From a checkpoint of a small mixture-of-experts model trained on Wikipedia.
Size: 9 layers, width 256, vocabulary 32000, 67.8M parameters.
Experts: 192 ELU neurons an expert, a sigmoid router.
Training: a variant of SOAP for the experts, 550M tokens.
Below are experts of layer 4 (counted from 0) of a mixture-of-experts language model. Rows are named up (a neuron's input weights, with its number), down (a neuron's output weights, with its number) and show model dimensions 0-255. Each number is 128 + 32 x the weight over its row's rms, rounded and kept within 0 to 255. Numbers have three digits each.
Before each expert's rows: a language model's description of what the expert responds to. This comes from a sample of Wikipedia text that the model never trained on.

# expert 22
It responds to: Word-initial fragments. First pieces of split English words, often in quoted titles or lists, such as re, dis, Be, fu(cosa), tend(s), pick(eters).
up1:113132113125122121163148149111114049106086179130127137146069075118131103122150093159154113104206094129117084064158163138149057112134089111099125089133110158230126116104166097172157131091151119155115101124134120143134149130178140135128153101180152179182161075172147099111183051089146123068098131162176174140162156128071210147092074083142107152097141114129131075136167120082135163168155176139143193121131046122081145133081073121074042151156166103114171114139113083105129091128152069131130108113145143131145117118125151137109117144144127079123132086084122136106143133100153089167142194148155123140104088166084135096144144141136120173115096140132168121088170109153138180153166083099135140130117188109202093123117091179153122116166113096100132110096145103172132165118137109
down1:128060117173126152143082133120161133135181133129220094109199171150127120133149160222139127082146090160093180153153105148103146141129049113105150127123100140136085129160081093096127150115129159124084087132115165130104149144153137131118145106120197138134123129120130125112169148136135102069099122157175132146129161080070093192118103111101115102079196109121163143104099129181100089111122124124101120109131129144112123116098107142134107145112107038189129146109151125129063076121125090181115073106061233148118186074110180171058172185146103120130186123157141164105159094132173134131139087106131111174179128148141172158182138155143135110133187131106097150151201171193126094140167161168132072129145142099154149115158147145128159143132139082097127104143106125159163111149114156
up2:117107099128085089035086087085128074084097082173124163193071136064113137130112168076172132141098083129093167124097151131158125099159132066167136142099169152158138106166136184126136140144024154133169089086162143141095104161126119093128118127132116150102141137107150100109170129113104196181180176165104120164159128177120099110164101167052108160113099145124120123143090099143139175138087074099113184093181118149159137186146111149115208123095117109051137140136129162170130108133123137103194102127201135156159172129138129149139104069134114155188143145106159143135133139128130100120126116165177116210111109127112168141105147133128130138149140080188161077140111172159090085116129142162135121114069112137111112205097153134051143139143095137083078121134119114133148116124140113
down2:109095137155136136082139197148098176117097112087148104122098135111129117156173109113136080075138148091178074138115143118136109042072131087137175126113178109192174135143099125143119147132063102159166143123092119102171136126132104116103097100117137097109121127107144190042110121164122096109175131183116098116056087056142144147173149169145113132135058129124196174130152118099111114139102108067134079122162099144187126148136113165075183065140148116143111183140100093127105139071155159064134155133148104148127172128178121132116110083130116126116190141139104124089090147131124151129107185177130090126123105143197171140078123168124102159130117134123143159127123108115113149116196137096157147166099130160049134185132162139106140042125096036051138087150121127151132133125089162
up3:086124116113095133184126180065146126101140108133083135133134117137099131138076128190080122098171094128140133158159106135170088176148105064115097151105075121127153202104132188126161105041160044147119140160146113128135179107100064175125141074097129156168157115154131099105134164091157125161180134072033100143187161135098101158158148142152151072171122162152110122164149125167167124185117145155154082139114121168171154085101153141110090150143090105183124106113087084139138067157168092141065143180139102135099156108117146135084099143073065126080142169148112138142140080082165144174112135118169085114157167182148148143078105180072108127174114123139169151099106116121125101134166141144184156137093159170125146125106133124160189144117157120098083135099165110086146117105159122
down3:135133129134099157140180109126160172143107077158099098144137126085121147162115116131138134160186072131114097094202126135105128145060129113101106113125070191100120181124168164172180151095137179131182156094143158127119131037149067110129095118102130158085111130149108148072154123099146067097084146110118079162186138131157105121175132102110088160097137139138087117156133106153133164171072116115151149142104083104132038105132131132140097070140184118130108110093149092187124155102145117144132068144111089200223134153131094110128152181139094125143127132125136146120103094110114090192129163181169096155161096144144138053179134178156138119145169150098130171088106157142104098147144160099154161104090115122161094118156155089151095134109100145182163027046148147155130127120101117
up4:140150156195108161147172125195120084079153119071148116130124108186103177078130150091117168108242136112153198191128147121131115100132101083167099084124122090138154126131093126110094144123084147064103134057128131135115113142141101137147125131050143175164165131140167173172212089141136118171154130164063108149135101124136169145131122112142126119099115166126145096136129167139146177156115100145132183114127119154162099011149085116143114127129082137105190136129112134186255078125122147155161114097108134140115127131118131124166117097170118142132150121181136114118150132163105156196143089100188159111091088123112153117172137134131125131129102137103151116121119136168142131132158089174117132084100183054132107154150129138152170144134120089173093135163142049141141095143103112
down4:144093178079156062107156133159137099063097104099156139082131076167137165134152098139164127075117160093094120122142138117155156163164174135186148135162134112130174113132096136099177149082071139068166073092145165148181162165158102150129159084137137146160109192162144101150144093128168066168080134129096114123138166044201142178134142101159078110122141149145191194039212125116172154081112181160137131056109118119140136127135203084154129140072138162135145082178090130089146104120120160155125104101160172089138111102115149122136127129125097153116142113133129132142153159114125168148090126155113111110105119152147116153127127169108100136061115131107122169114172162161155165119095084156126212132100149181177113169138150100110101148095086163178087082131120156125133118147081110
up5:165138128148159144149141142145118167131170063145153140147102160143115110131177136138088152132120172102105144110062120096135123153118107131150151114131145149112099118116131119128109160133111174179162145136121176159113178073160109142187186165151126106170165105164149164087147151077143061166109172105124139186169136129098146192155177085130137128131136121128101170146096159117145103168093116103104081122167139106157117138132124156077145187175094114084177138149120173084178187094187155126098127119127158139109139138160044100095082142109072104148143085078135075137141099127156109141149198112127072101112119054163136044165153105153181189088096115052157120119136089155126122177170162158109106064149193173175127123066173154150130188141116137147119184138177137177118156106143089
down5:163108156171135193134157163115157119092128115090198116094170144155142106170094138109106181185120147110107167112108061125092107157153149090144094178102136153151178075143148134148162132157130118147134110152144142152074122137136152139161179143148118129158123141121105218147134083106167078135105151083144131098055120135178060142110104141068120041170148078154126139119085125084121110133104141114133121124106163148109098153143116162166213079116128185051184164117150133142096110095145135136112102169080101102212145112139119132147097123147139122119168087108139107089147066035085172165096103130130116130145182187136153112137151117182162074130137168089146145127150118059114135080115129119139149083165104093118160130168158126135184171113167140051111120094156133195127142101124137
up6:087055123125088114127155112129113169187182139132101146169093117097070197140135127110139082194127152176158110151178144131092155147147098120087159099109121174137112132128105124129132159134124169107084168130124180113131117125127090137171126117157121165132128140158176155159091189147101157141192090093199139186176108088106141094119143111172130170115145108148148180096180111160128175085114164096092138095070141100120128162107188159147105150141110136210122130102130165108093160127131137161078092132128103100148134119136131144085137206194083118048115112111077118131120126123162101194123196134080100117190150082164187122145122157113070080103134131089102074156110144211112139130117151167122133107131180145131138101126146072148170155107095072149106124145213134114156124088078127
down6:088148111133111128182144152173161165104120128121143155180142155158099175088142117126132165121158110134135046126173085147175115082161136223105126183107102111183119114099191133094145132091110071125107182150153131100140100197118095147092116070104139143097108125145138137161128148141096106163140147104113155151136075208145082188114115128165097182138116131122076118159150181144158167207098119178115132125132160115113158076172124159112129176195133164159126140129114148152124176163132111096116145134155212178116121073155147114079107061104150150116157190165073142119104109130109091130164163175190053123145147095137126081157146102184163103128106105086089124130102147137090167094131125097149103105155144134162154080113115115136106125155182079127103153153193155169132134137132046
up7:114119181125073208126193102124165104095085124155109093094113100141114120144124159166118062191081117089147188130067104158107170156101139166163140149061135154084099149166099105155113142093096089104185128175139139120154114182137119100185215152128135140180140132175095104119193116141117116122087105058112103124202141189094126129129084098117133152100154119148118146164108151126168165120132085145196120103118147153131117115167171122058113136169179104129139105081117098153176086174116114195158128117115118104141168088103100157139136076189129122115092077135117162100124149138117135080112111087118122122108145131104071193169090157150153175153177146102157209128131170095127078119191122134123111118157163085126138110180136093135128124140149133128154123198170172124117162117145173
down7:102053167116178143182153094170132130108158174188083188097111095119081114143117137096110145132121116088119170133134097144184107137093168068145122170203163158131099048111097136106114167094134078182146097134160162106114086115081085067094086097091135143107120098093122168185212139113170151098142076139089123177172147140185114109136116120133135113119099119115122107108033165129143147126165142144134128153105153151124098116176178113117146197180148135142119107198084040136110147147124119148094084134121132122071123098148112187143181127132111116149124135154118156131116174114131160101153178117133116109078146093149151142121086104102080118204114170146161140172124082117099121128158145117094106156156108086070064161112135111120183129113156106110101140185135157096098150082075118
up8:088154147146098067039054134116182110157183156112111164173136129083083093093165087093137116161106085141110103143185140120125131154165093119169139150093171142128137145138130094098179146168126091170145071136119091117096107121167114069098177104160136130148135128140168135085166205163123133134104131173130086140112156129144144175126126134102099140147158154125148190188178104139187158193108153175189175190084062117153115159170159121107119194132138120136098192096132114147166133111117122106111101187080111164169130135109167081125144109149150056074161162096127101113152166115139111131145093110104113100104146159104174128145140136095215141091107140115091065118137138075152108139141109139079127097161157104077181145140079118079130141107103177125133113121157121147052143143091171
down8:101117067087159131150110097104091154181093162139125166059121163160211092083129115116099127084135164180120089125088125117092155116120147185146154143127071169170081148138107168135119190103105091105130146115199077141213112142129122087166151101113105126124154178124164089146103124127130126081123101120196061154131163115128136103127162096200135112104193099123079120159165104132192111118136161104107119122141130139075156095146135134129174063130118185147167118113174205101149206191092141148135132150089145097156137106103123134113117139123156093106146115132056152150099155127127179123170189144107132095108103114157126120147080144139104100117077109144066127123137167063077099137138127139098176128134194174121040146149069134098141095154120108108090136130118109163153091093089143

# expert 30
It responds to: Politics and life-domain nouns. Nouns and adjectives naming parties, politics and social domains, e.g. Labour, Conservative, political, life, music, education, often in election results.
up1:102106133167089143055077096116107109091131077147108112113193140133176076143139165128125116129126160155105092119100147080116140168132159091110129123135149140107139112204176185142139131103086171144116077104102061130111129090121129158135104078144144167097113143131138148136150201149140113144069108109108192129145120136069092159139126112151111115136092052117071155168116112187116108125098143072144061127163158134174158117116134196175139126134161139167141109144120154117129176140112134125155081061106094110119132145122120172137060124116171063146147177140172140171165098108122090181149125125173177105148166144146104141113145130143080135157196143160187108096183149162125141142088142123173147129144090196169095110189147102121116100084130162118255077127147180099118113099118073
down1:043097166066128144104106130080179115148196168088089169144149104166132126155191136169139076124105195144086100147092091140154198152137112129077146126120111169110157098126149124149056122113137057176147110106101131145096090120187121096114143147086208088142206107129130150132146121158112188110085113151052101160127167120136114159144172131108148103184152069118138168153124146079097145138119121026144179099126124164066135138111114103154115120165139141107096128184144107118151144101127114146144125140176124161131127165155194131104097175154114114148147215087065126120125105148135181100148139119189160132161132067112138152110156093116175060153108116134072121104134139118158147176101132115102093131147152108142152114107129171105207102149146096146127165105130178127133147111088120
up2:106073136133068129143133115128097127167149114151137146209126127101151108103098123128117158148125134181193192125156128135124147134165109121094092111120130113227105085178109101120148168100151122172100149121094106121068175161118128187131160135132106115095114163138164132090143142154126137053127161163130144147154095134129136203127146129095120153146140140158092166123118111139162110098077123174147117199151194138123127132216122071088130134113081147070167150078193092141141089070127140159126127065090109139092128091105153069183097137042160161108142135110133061135175105123147102161083146099106102049106180122098120149157046114122150156092123166131121132170155143168135106121107181066112102137110123101124211151122091061126066106084117109124158159103139107110118101128099128
down2:165149155103167119182141130158131096145109149072094138105123167117110124137161125058102167161160127139132101149116121052092080098124163102084139059115084112105108133127130096058183167098085139131120097178129103140138100119117075149158125157143111130114104108119179109136098175090083125129145123123169157151103116096118138048152113071159128122117140091146128164116134149172114160096166106150099132075133185096087157130144099155158105098198081152166099113135170166108198168194123106115193115089181126134167158098153107165143127143184129140190176186157121142088137120191095125134168134164117120074126132141176126128132211179146107105142140139170153181085126118203089075158171088133124126113107122073099188099163143218111147121143158119082169093139134153120135090110147078
up3:061169088126074171113122091125182181139169146138112103175129168145153138079111141086142125141080145211110112142096086086169115124171089167092105175126142168118142057101170138145170159138136076117080131155082103091101182105167176080137118168187122079117114159112097166087183140146115117165126177083129132085115073075153152121103099183146105126128151157182076122173126094081093113093112122133162115146171153175099115170171170131112146147151113141178157116134084121073143069154142094101099138147119089085157098086165121148142139120078150107134153153107222102131149132104077104092103115125080103071106161111050173074133107120176144127151131088105180125123097139150105064096164116100152128142136160141119105150147128120071137172127128107137182100137108112133157095153079157
down3:142112127125135096145084111228160164100098142100137128095126096127047158076100109126073203140117172157102102089148069067088090193109082107124128106131176125098116119081150090117105175097052240142113181087190089117129128131167103101130162117178107104138153125146107105198162162155127125159157140123129151148127092131128134113114098107061130074115105117107122127171154142173165109138153126074087177119156133121134155153110145134089108105111098116135133121184161142166125078134126103070156131100153079127131122134124089079108137103121159094098186122133151159095105149151055177109182164088159118120082150134156142111089191143110115122103080211135169190097110092120118102166066060164133128123140131111107149157145173112108109100121136128130162122147110156101164133116188147
up4:093134139153141131086156127099124220081093117093142219136106093152080108127086085076137139107108095164145140153134118146094126108152139175048110103154091131125195140052117132159160118128154119102120136107165116114108096107083101193101109113172173126110042104135121104157114101094171073131109086087112124100094103198104123092154123163136136178201108137153125108127155128170173164199166154149158099104161102155201140135199140143129148151078118147174162111208168120181112155070113143104113137158188146081142153166140117154135162089169097209126116079093152095116111098149111136127122149149119093145096128134159085176155123117142141099071134099125120166134129129147070100158106104119142172147088113141103062151150133144123097132104132094141102121117152136143214126156142183
down4:142163120112099128126114042121122122142158127121173154097120169125123141165074163072241127112145138111035108110159139130066165125168151190126149160100092135138132076176110111107132105139112103099139147150116144182123118174142142108164164139128140110159054120098111130158116138149037109145150122121125140181133083087126117082097128132150165099153142110139116167146142016149111125119175144102118111161152135080156148088107085140079147101097104169096151112104168168129098134128151125111127052123132116177110112119136099132081152116188122192099085170066175142132110047084125064205091103145143166100118166106098145152151093136110126153127108119162116194086156139098109118118115121114053141123103098101117076062104123189120162064113130087104101150147127118161131141120128159
up5:144135122099074148122158128131144122114140150162152083110095115089131128152124095109091090114178135154169136135110144054152044137170109139111128142111122134099120164126142105157126132085157090194142119140106120144103152095144183178054061096151099160111106124114173128162161108141134057109132073177157076138132093126066108074132070168157122153122170187150159134175128141146140130132117091060101180199127132089089075107127104119179093094133127136098177143142155132093142093092142103126156083147138075184188132041098093107195146149133168108112126094094139081104123111148140198114094156147099164184154071078159155105151158127110129110090149126134151138121173125082105168122117092091158070178110106083177157166091168121115133158143175168133125136144176067129155185123160150
down5:117159147096113120071174099144073150134136131067108140135076112110173092084138152119182165147166112107179116152145077171117108112083152154144114089121108136153147137173110125142119156143113108155144104182120200103175075154121128102119111134146139181143207100114049143046112117076101156146182114104096216177148093162091144177155084102039092135139071123113185149181113108155091110108152077112115105095101049130158072160137159149122145131125107100079078113093105141152152161084089161120167104153209093119121119145156128152166108143120118168087146139175151141228098151149106149115154163163150071137141111127080151153155134159149111096151132104164165133128173133118156153165119124115153136078101100107106139118169122155172106159097097127107127139159156160096131056136117121
up6:135172158065111119122170146100119105124147122143101087116145115182128101114188146178098118152121160132202131140189147093131157164107105128119117125154177131177152097147119162184111181116103167182141158018144086116149077108066099170157137157207114090140112151154112138150122090137137117147152112123123155147125144120116167126156140146202121135099189120135167163128086136178155193183118166120148102119088110132135135088150072175123068190155144075173111141149114075078119165163175129123141137153115075129113125164114121101158105082169076139138186175100133083074110106130121135098103126111112138126135077097164105082141144165137120154036094202114125114123132178187139185126131176140152121151159160057159124143149146107146173171138140119093097167188159101115089097130112145
down6:172171127140117137095134140109113186129130133180100095128164084079152094132181101088168058152138116142110082104129146152127155166110148139106075090148152094127082107139136099173109154185100108089181130241164149133076115129104184095146156125138099081164148157123107109073112156056181039162107181068161124147167121126124139151132108144125121126146144143160166187161138133085125167139125119107117105090160162084127110123094086153122178148098130130119201160116133169150140151109169080123062122158071173133184155083119117098117158130086102092204116096184124101095132168112098115157086112078160095174112116114158143174196109103115114095145091142121143115178157108141175163078138127116137097127114181177138145188074111107149084132117082171106121134122139108141180134151087119
up7:084090112083113107143170066082155086146174160149179088119110161102117134102108118097215072078131173135117076143086100121120144140121139105087118131076173092158140134115117100165154102105133187162156101119186100176106192107125190089077137134179135113060182076120136145143149168086095148113149137134164104093138153113119121196111131173182099141102138145075079090137100153154127130135134140155146180107196118146123161123166146171097092187186102189134124214112153105172133096146116144092132160115058164122109118139131101074151135160143134101057157141047142118099178112066103097077142155136056131074152142112181126124114158142140144152151087114151141129162160129087152165147096136092155070183154116145150146174141151132089105146118126114140132087133150128130132091097103147
down7:077137136122137105128164087078154147094100061119149156157164113066131127164084095176148139100154086125130132113103161097129168145137153086151127115123111161124173113142096114110212103135077127152102087049171165115089194154125161106128170111174143119070144088154024159165123183109130131172146177131092139155135164136100100159055115165069061135058182127147149094095066074132091189157173092096117161176134089169098094122165110132140104148120175164104164168128124136101127139135144166137152166137108068080147102128139177145136134130118157133102096152150128186145133161080113135113070111157136136091076134148143133163168143131101120134128104077151153180135187112116145128132149144089161089191109138080151153148070131074141105083152164097107131136147163122171163135114183116
up8:084127147059180116165111149126154115137160123061102168132076109113118135109140137123100099082108112094100116146126110121156153062118179100146157100158104184180101133106138171101160111155146111157088157109119118108135123118121152123112135108160113137129126157129109069155108150129139185093052071154115191121123141156089137084098196091119136091155148216098133164125071116166106124132106110083149133141073073100140072079125090139167084088133132174153157098137144135089098117206090129161118127148121112118143150148160093108098098167105056164218179137133149102107166081129158156179103119156177096198108102108104101127113140164152133082128111104191147137126155187144111139064118097140047155091167160201071096087106100093150173125111109174108119086117114107074111131107149110
down8:138150134129131124118168131079139125120171094100098130166124058123105132094113136089124129137113129109144090147124116085122036100135082095086120117108147175125129121143155083123111171113190137117097066081160165131121071146058047204096075082149152103137121077168130122130119146100122112128077094148157170135098169090128104132086125144101087103114167077157118135111147113115108102108112082095165117123144090132152126142144110139210126215104131164166180172149118111142131130125131097161100111155172112156108119167123131129134127143068119193086085182142108104107112113119101068143122193088188100103164152195112060060103134117047129118091156081016141099113148131140128118128103125112083055185127165095140174108150106162081138153133171126176130101133135126147101118110157136

# expert 32
It responds to: Mid-word fragments. Word pieces inside uncommon proper names and foreign or rare words, often in tables, e.g. Dvořák, Repechage, baritone, Olvik.
up0:084107117114192101144117136074124157109190132139189138138145124088088110097151173130143099124108132114101160078115136138128121138096136099171156203130112111125203136080162121158118060135151149086116104077075085065098121154150118149170150122112135056114067167116105132143084154007129135169085096134166134183131128104128124064081097137145073181109050087150079105110123121126130133157162144160117128134090145131147153137131092154091116119134083151139103101146108105127124091103124100097135143175169091131128056129144173170093189089158131132131107121155137101087113178156172103164109072131098132153127154113072136108053111115129067130104171097189150118137172109164170143152110137185106136150101143112163143107121134118055098126123109190081126117197176134149162161149101087
down0:082132113172159187084155108087133184159164184141121097152209094123113067091121139150134109151099140142093119078145118062143145151157098098093128169169188061159107132114140160128033113142101149114139142101102107113150171112111143171068172161114162105171130107103120155098132099099122166163111131183084158137110150159067138151146102129191124115119072126148097138132109134098139150102096132144111094091147198159141131180088112127156138137163093072130093122152184140094116097046101096119147101114149139144118147162172113131175061156172149141127149176141122130157104113135178201169153150108074057132105134139136121103127095165114169172159115160164118145141197161175157149106134107219144085129097123202143090158110158141106151139155148156149146124143171088179068128110128158
up1:137167071151134111140084102149057139028137141133110140107108144127126087181111115160119114115127129144170107097157132161160113180082150141123180176121129107116105140150150092156151055156150108123154133109103101110157070173086159118160195126187140135104067172163113180153082116175107138102108115070153109133083172104133098117059151113132108218100110068091147156147122162149148114074147095118102132121136137147089118082107141122160099146115139142097096159182151088065171132152146145096042130126065109112090124133084153086088078161127174139144078145146098107163116097099133126136118094095132107154193147140123138111188169124133090186108134163152123148213140092140163117127115131124143095146163144155108162063115102035081079151075137165152110102170123143167100142138138126
down1:122123108168139125136153116129154160101160088126143131183149117128131111047086121136104127058149107114089120147147126129115141189174087113173155143156135125149134180108130105133118131178141148150126092128149187126105125120099093125117097145151080116130129152099151172118130130103112135121150171127158147099095190138125148114082073108135173123128178155114135190129091184125045125171192111164136110098151145114126151133150091165136093140120156173210159202125139100088169154083141143119163144162142117097159124122150110163133078162120127074174122219150046128151156108068084150120143120082127081122108112084158190156151116170109079128145081098108139143168090123076089121054147129190127152075151124130157145074123166127199122161087182200091163096085145139160199090121140068
up2:198093128196130111089145090119115090153135135139142102131128062101150105181156167136177179111088078124185115123150114078092154144104126112155132088154126110113139135117110120100161156131142119120134099145156116110113101123165125165135146142141189101142123154103141166113133138140078094161143112128114099102147157088143144143120011106161113106102096143117110129136082126106093049131156132106155082098128144107106155132164074098174080114141146126101145117100133088177154055132109085155143144113218116120177077129102145111163117090122186130143140177112064125074162116146098125089125076141153086127090060081147152131129133147060130192119184140200152096057118123116146066106153074119144089132109177135088075085138045104162160155176138165084115096124112124173147090129067163
down2:126141163114114113168098123109118123107134141093075090207131145109161124106128115125095183144129149127200164141109104130095151126111117165096149102124112127175118077109088106125158108147096078144106165167135172124066137129183123117094134157106132173078113137150138162052134125109153167112129139159105082136110124150088061133168093121100103151173201096117065091132169175096091152165144153077176059139171113136122108096202126161131159078110117111177071174186125101133133126165129115146157169141125094117144072140121057149102137111112174073136167115159099121143128101131123117110067137170144126135205120127051159170133104145159151116195161108113105072133120169130154094080156092167097135133123151128128079082073098060138112140161116114174150087121072141150091084091089044
up3:151114152104152149114165113156171138085104075164159149116128082036031107126120112093126150160081120088145096143097178068091145107136136148089187117112060085123130154135120192125172176112141172124128087147195141133103140102174089121140130111108168127107077108138130042156117165098156111109081090126116064151123153077108195104148130078104138116139070145130124136158123109108094086137135129110129121162126110099134111077180125110133122198103082128124100188086130155072168121111112113081118099117147080134129202118105168132075061128118131151113132104140063132160135098129137089140170107172088191127130096105175143147137142096077095103147109171101135120155134116115157147138144172118158144102160135087129083149134100060113088182159150121152129165119113125064178089090174199
down3:136109148120092076111119178084110119103055162122151141101145150120070163161143144104148091146144154098127130138138142104073128099090153149138116151071078138174109126184137082142112073129133147128117141135191194157120062105164097177112082149207156174119063120108111140163123106110058116127104175105090137157145141007115156134151167090131183117092181097163138121071125139144094168140170179144130146149125121188133173131121154078145088152152118150108096158137089099126114089100187094126155083161068147168121071173121058109142099123046177126216127124133163151141117144107099187101138122106128174131143143136074128159106063123162137153142099104141166163154159125112077116140099166129147147122147117142119160085119135147119121145152091158123133111165174124119077121086156188
up4:103134118182090070078138103071067148060111128168147089125104186116154139167100110129180119080118134106170124139163093137112154095110151027143122186166170160147109165071125097088122132164135088125163097174085161082165092119122127176109137187170094106136160128126125133096154123113118082111145143132091083087155130125160135160136133119148097109113177135128132066117128176146107105116145112182120157090172067140195084097116164127135146135135094061093155156088141119121131136148124143132142171102127046155072100136124159112143143106133159139202111075104077146136109118131126166079151190111171088034098141091074130068147179085174086167108127179146128130173151138117136082097148098148070138106140119187149121104149125113136190106143164134140122130150134196118101104104169123
down4:146123144145154170070144130118130083179110093050126102137059115111170137168125114129150101117131145195158105172144120099150130147121073100178110134109140134134127181099184130129135094144080101096103131098120099142125112113148079098173136170070123141145123122135134145158109118164187117092114169127047100197126118116123090124076171105132059142124144074154072080176158161137071070167147182143096148122122101092134162082079135112144115106101163145115141091117138128128137096172143111126121139115177129122100163177114085108105066093098165056210134085149154134078096092157112139081106098136119100130159117157076149105129159182141162170064158117092093141123115170175140111160089133167106106155150108134086175133111139168148081120138103132060215067100117124073084131110111194
up5:142149150097134129151153126122154125134133169100177071125131133112132075115202107111144096149144186120131141143116107072042124102112102121106099093047150131122125135172091108159102086113127163139122110155142082130147120124138082157127097128165101184109087107149112060137117142156106206168146176135121164129083123090168155091127055081057095149151092083210106112125113167126172131079094095158097123122130215141161130148130206119171158118136160207103103114118111105104147123121144124158121150080129109108120164123132098138098126175140133117097164085112167133096182120143097080179190185070107117122063126106183128154091176100114170119100143076092139157084131113095090142093135187086102100119124125090170107108103094150110151111111174146111092126207104140128179117069147143
down5:109150129125147108112149092103135166113100129110152144167081191090127217175110154168130079128129101121168204091093127149123124095107125150107151166121155095119104142100145079126110142147235089125074133128094174131138114096142156153119147123089151127144109086164131151129161199112110174121147177161135162172135193131115157151214161131104174144118142148176132098106181119124160102152046107183149158125093132136109114120060128145132097096078145129157088041113111102121086136136127117140175138121078144144157121090100124098118072131170086112132097164179079128104101105120155184147136135168155145161119105091101176160105095068107124102076121119183121106103124056179160143107062160146143062178098062104144146141178171092139132122176138133107182104136101144127145123174162106
up6:161175148104104210146103141169085141147108039160104113118124127074142139102145130160106097130090110169075059151076111132105098116178087129169158110120140135079069161100158132109162104097158146166174075190083146136148126198139077154126116143147189128180099145084104197104076130128110126102137146075111126158157131109101153050135173154155128120142122134077089085125156141159115108097168076141168153120085155138176081161115121168086152178197182081097147087155105147181152167151102120100143100170117135113125081110156081124098145125136133113130072092128180060119108152158132084186153118097116155093091148080103147137067091079099099103145120165170125147123171170106124180101169136156124141124047082150155111117124089123135129111148136156112142093131131142096085102155130141
down6:128131154144151134145195100123110098154135100116102169127131197121136146093146142158124123114104179185141147156163125207140082109150156089104141115111119156141127074147126126064128152115087139120099144157168140103108139123100155139168150141140212103124129126151126078082105101138121090035086069095155122149098124075173102118117118129116144131168111141087138127101125147151147155107161080135136123147133078131184088113097187079174111153052156130144174134128091137191168179129088108147195179114118124155147120112089132112111078137113144180158091132132124117118054158139131103176151132129114115147117155110074097173067174159081165157084098090114106157156141197176107161082119156087158129150235071100132107185172114157093104134072176103092122143106082137115087121175175088
up7:236169152120082150116154126157074106145098108127118170124128167104134179139144069143125168117109117117165122076158123113100094170131149142121135097148105124067068113072178082157087166092152147157174108101128113123115075153115117076113161185111114097131139130191138130184166160138169129108119172167186084111139108093102128152148126073095117203154129171103140140163076111144152134095172183158134126145156077077084127114158079130133122103116208100095116171091128124090093149075038107128128167173139164092157083107119127083072143126123169109078120187176106129126145127153097194070097114103104123050145146132142063133176126127113127143140101144096134161118169135091111142122109155126065132115126151121150120124123187122120037172141128141099149121110148139129091151135069116
down7:154120140122111113092142123198087154098097171098125154156109120094104139189111127171095180084111170157128090131107168147139109120111117151105120159089130138148189123107134175159071151133106109111121135107111196167138154118174123098120128161120125132173139131103128173139111100105135098141095084072107055139114132133088132163191126098131180110102115125144143103097119144151082134108145068095163115122161190125141140126138098193134111149149163129133089143070137139125080168109128104186201073176134149041087146071132107107149117162132071163154159131142082170151177125146113125114096148173136107114135123155114150124119086080114087135050029148083138100169110162106054061134045105137161168135129106132121096124148128049129180135158156133111138165110058099102102058152087164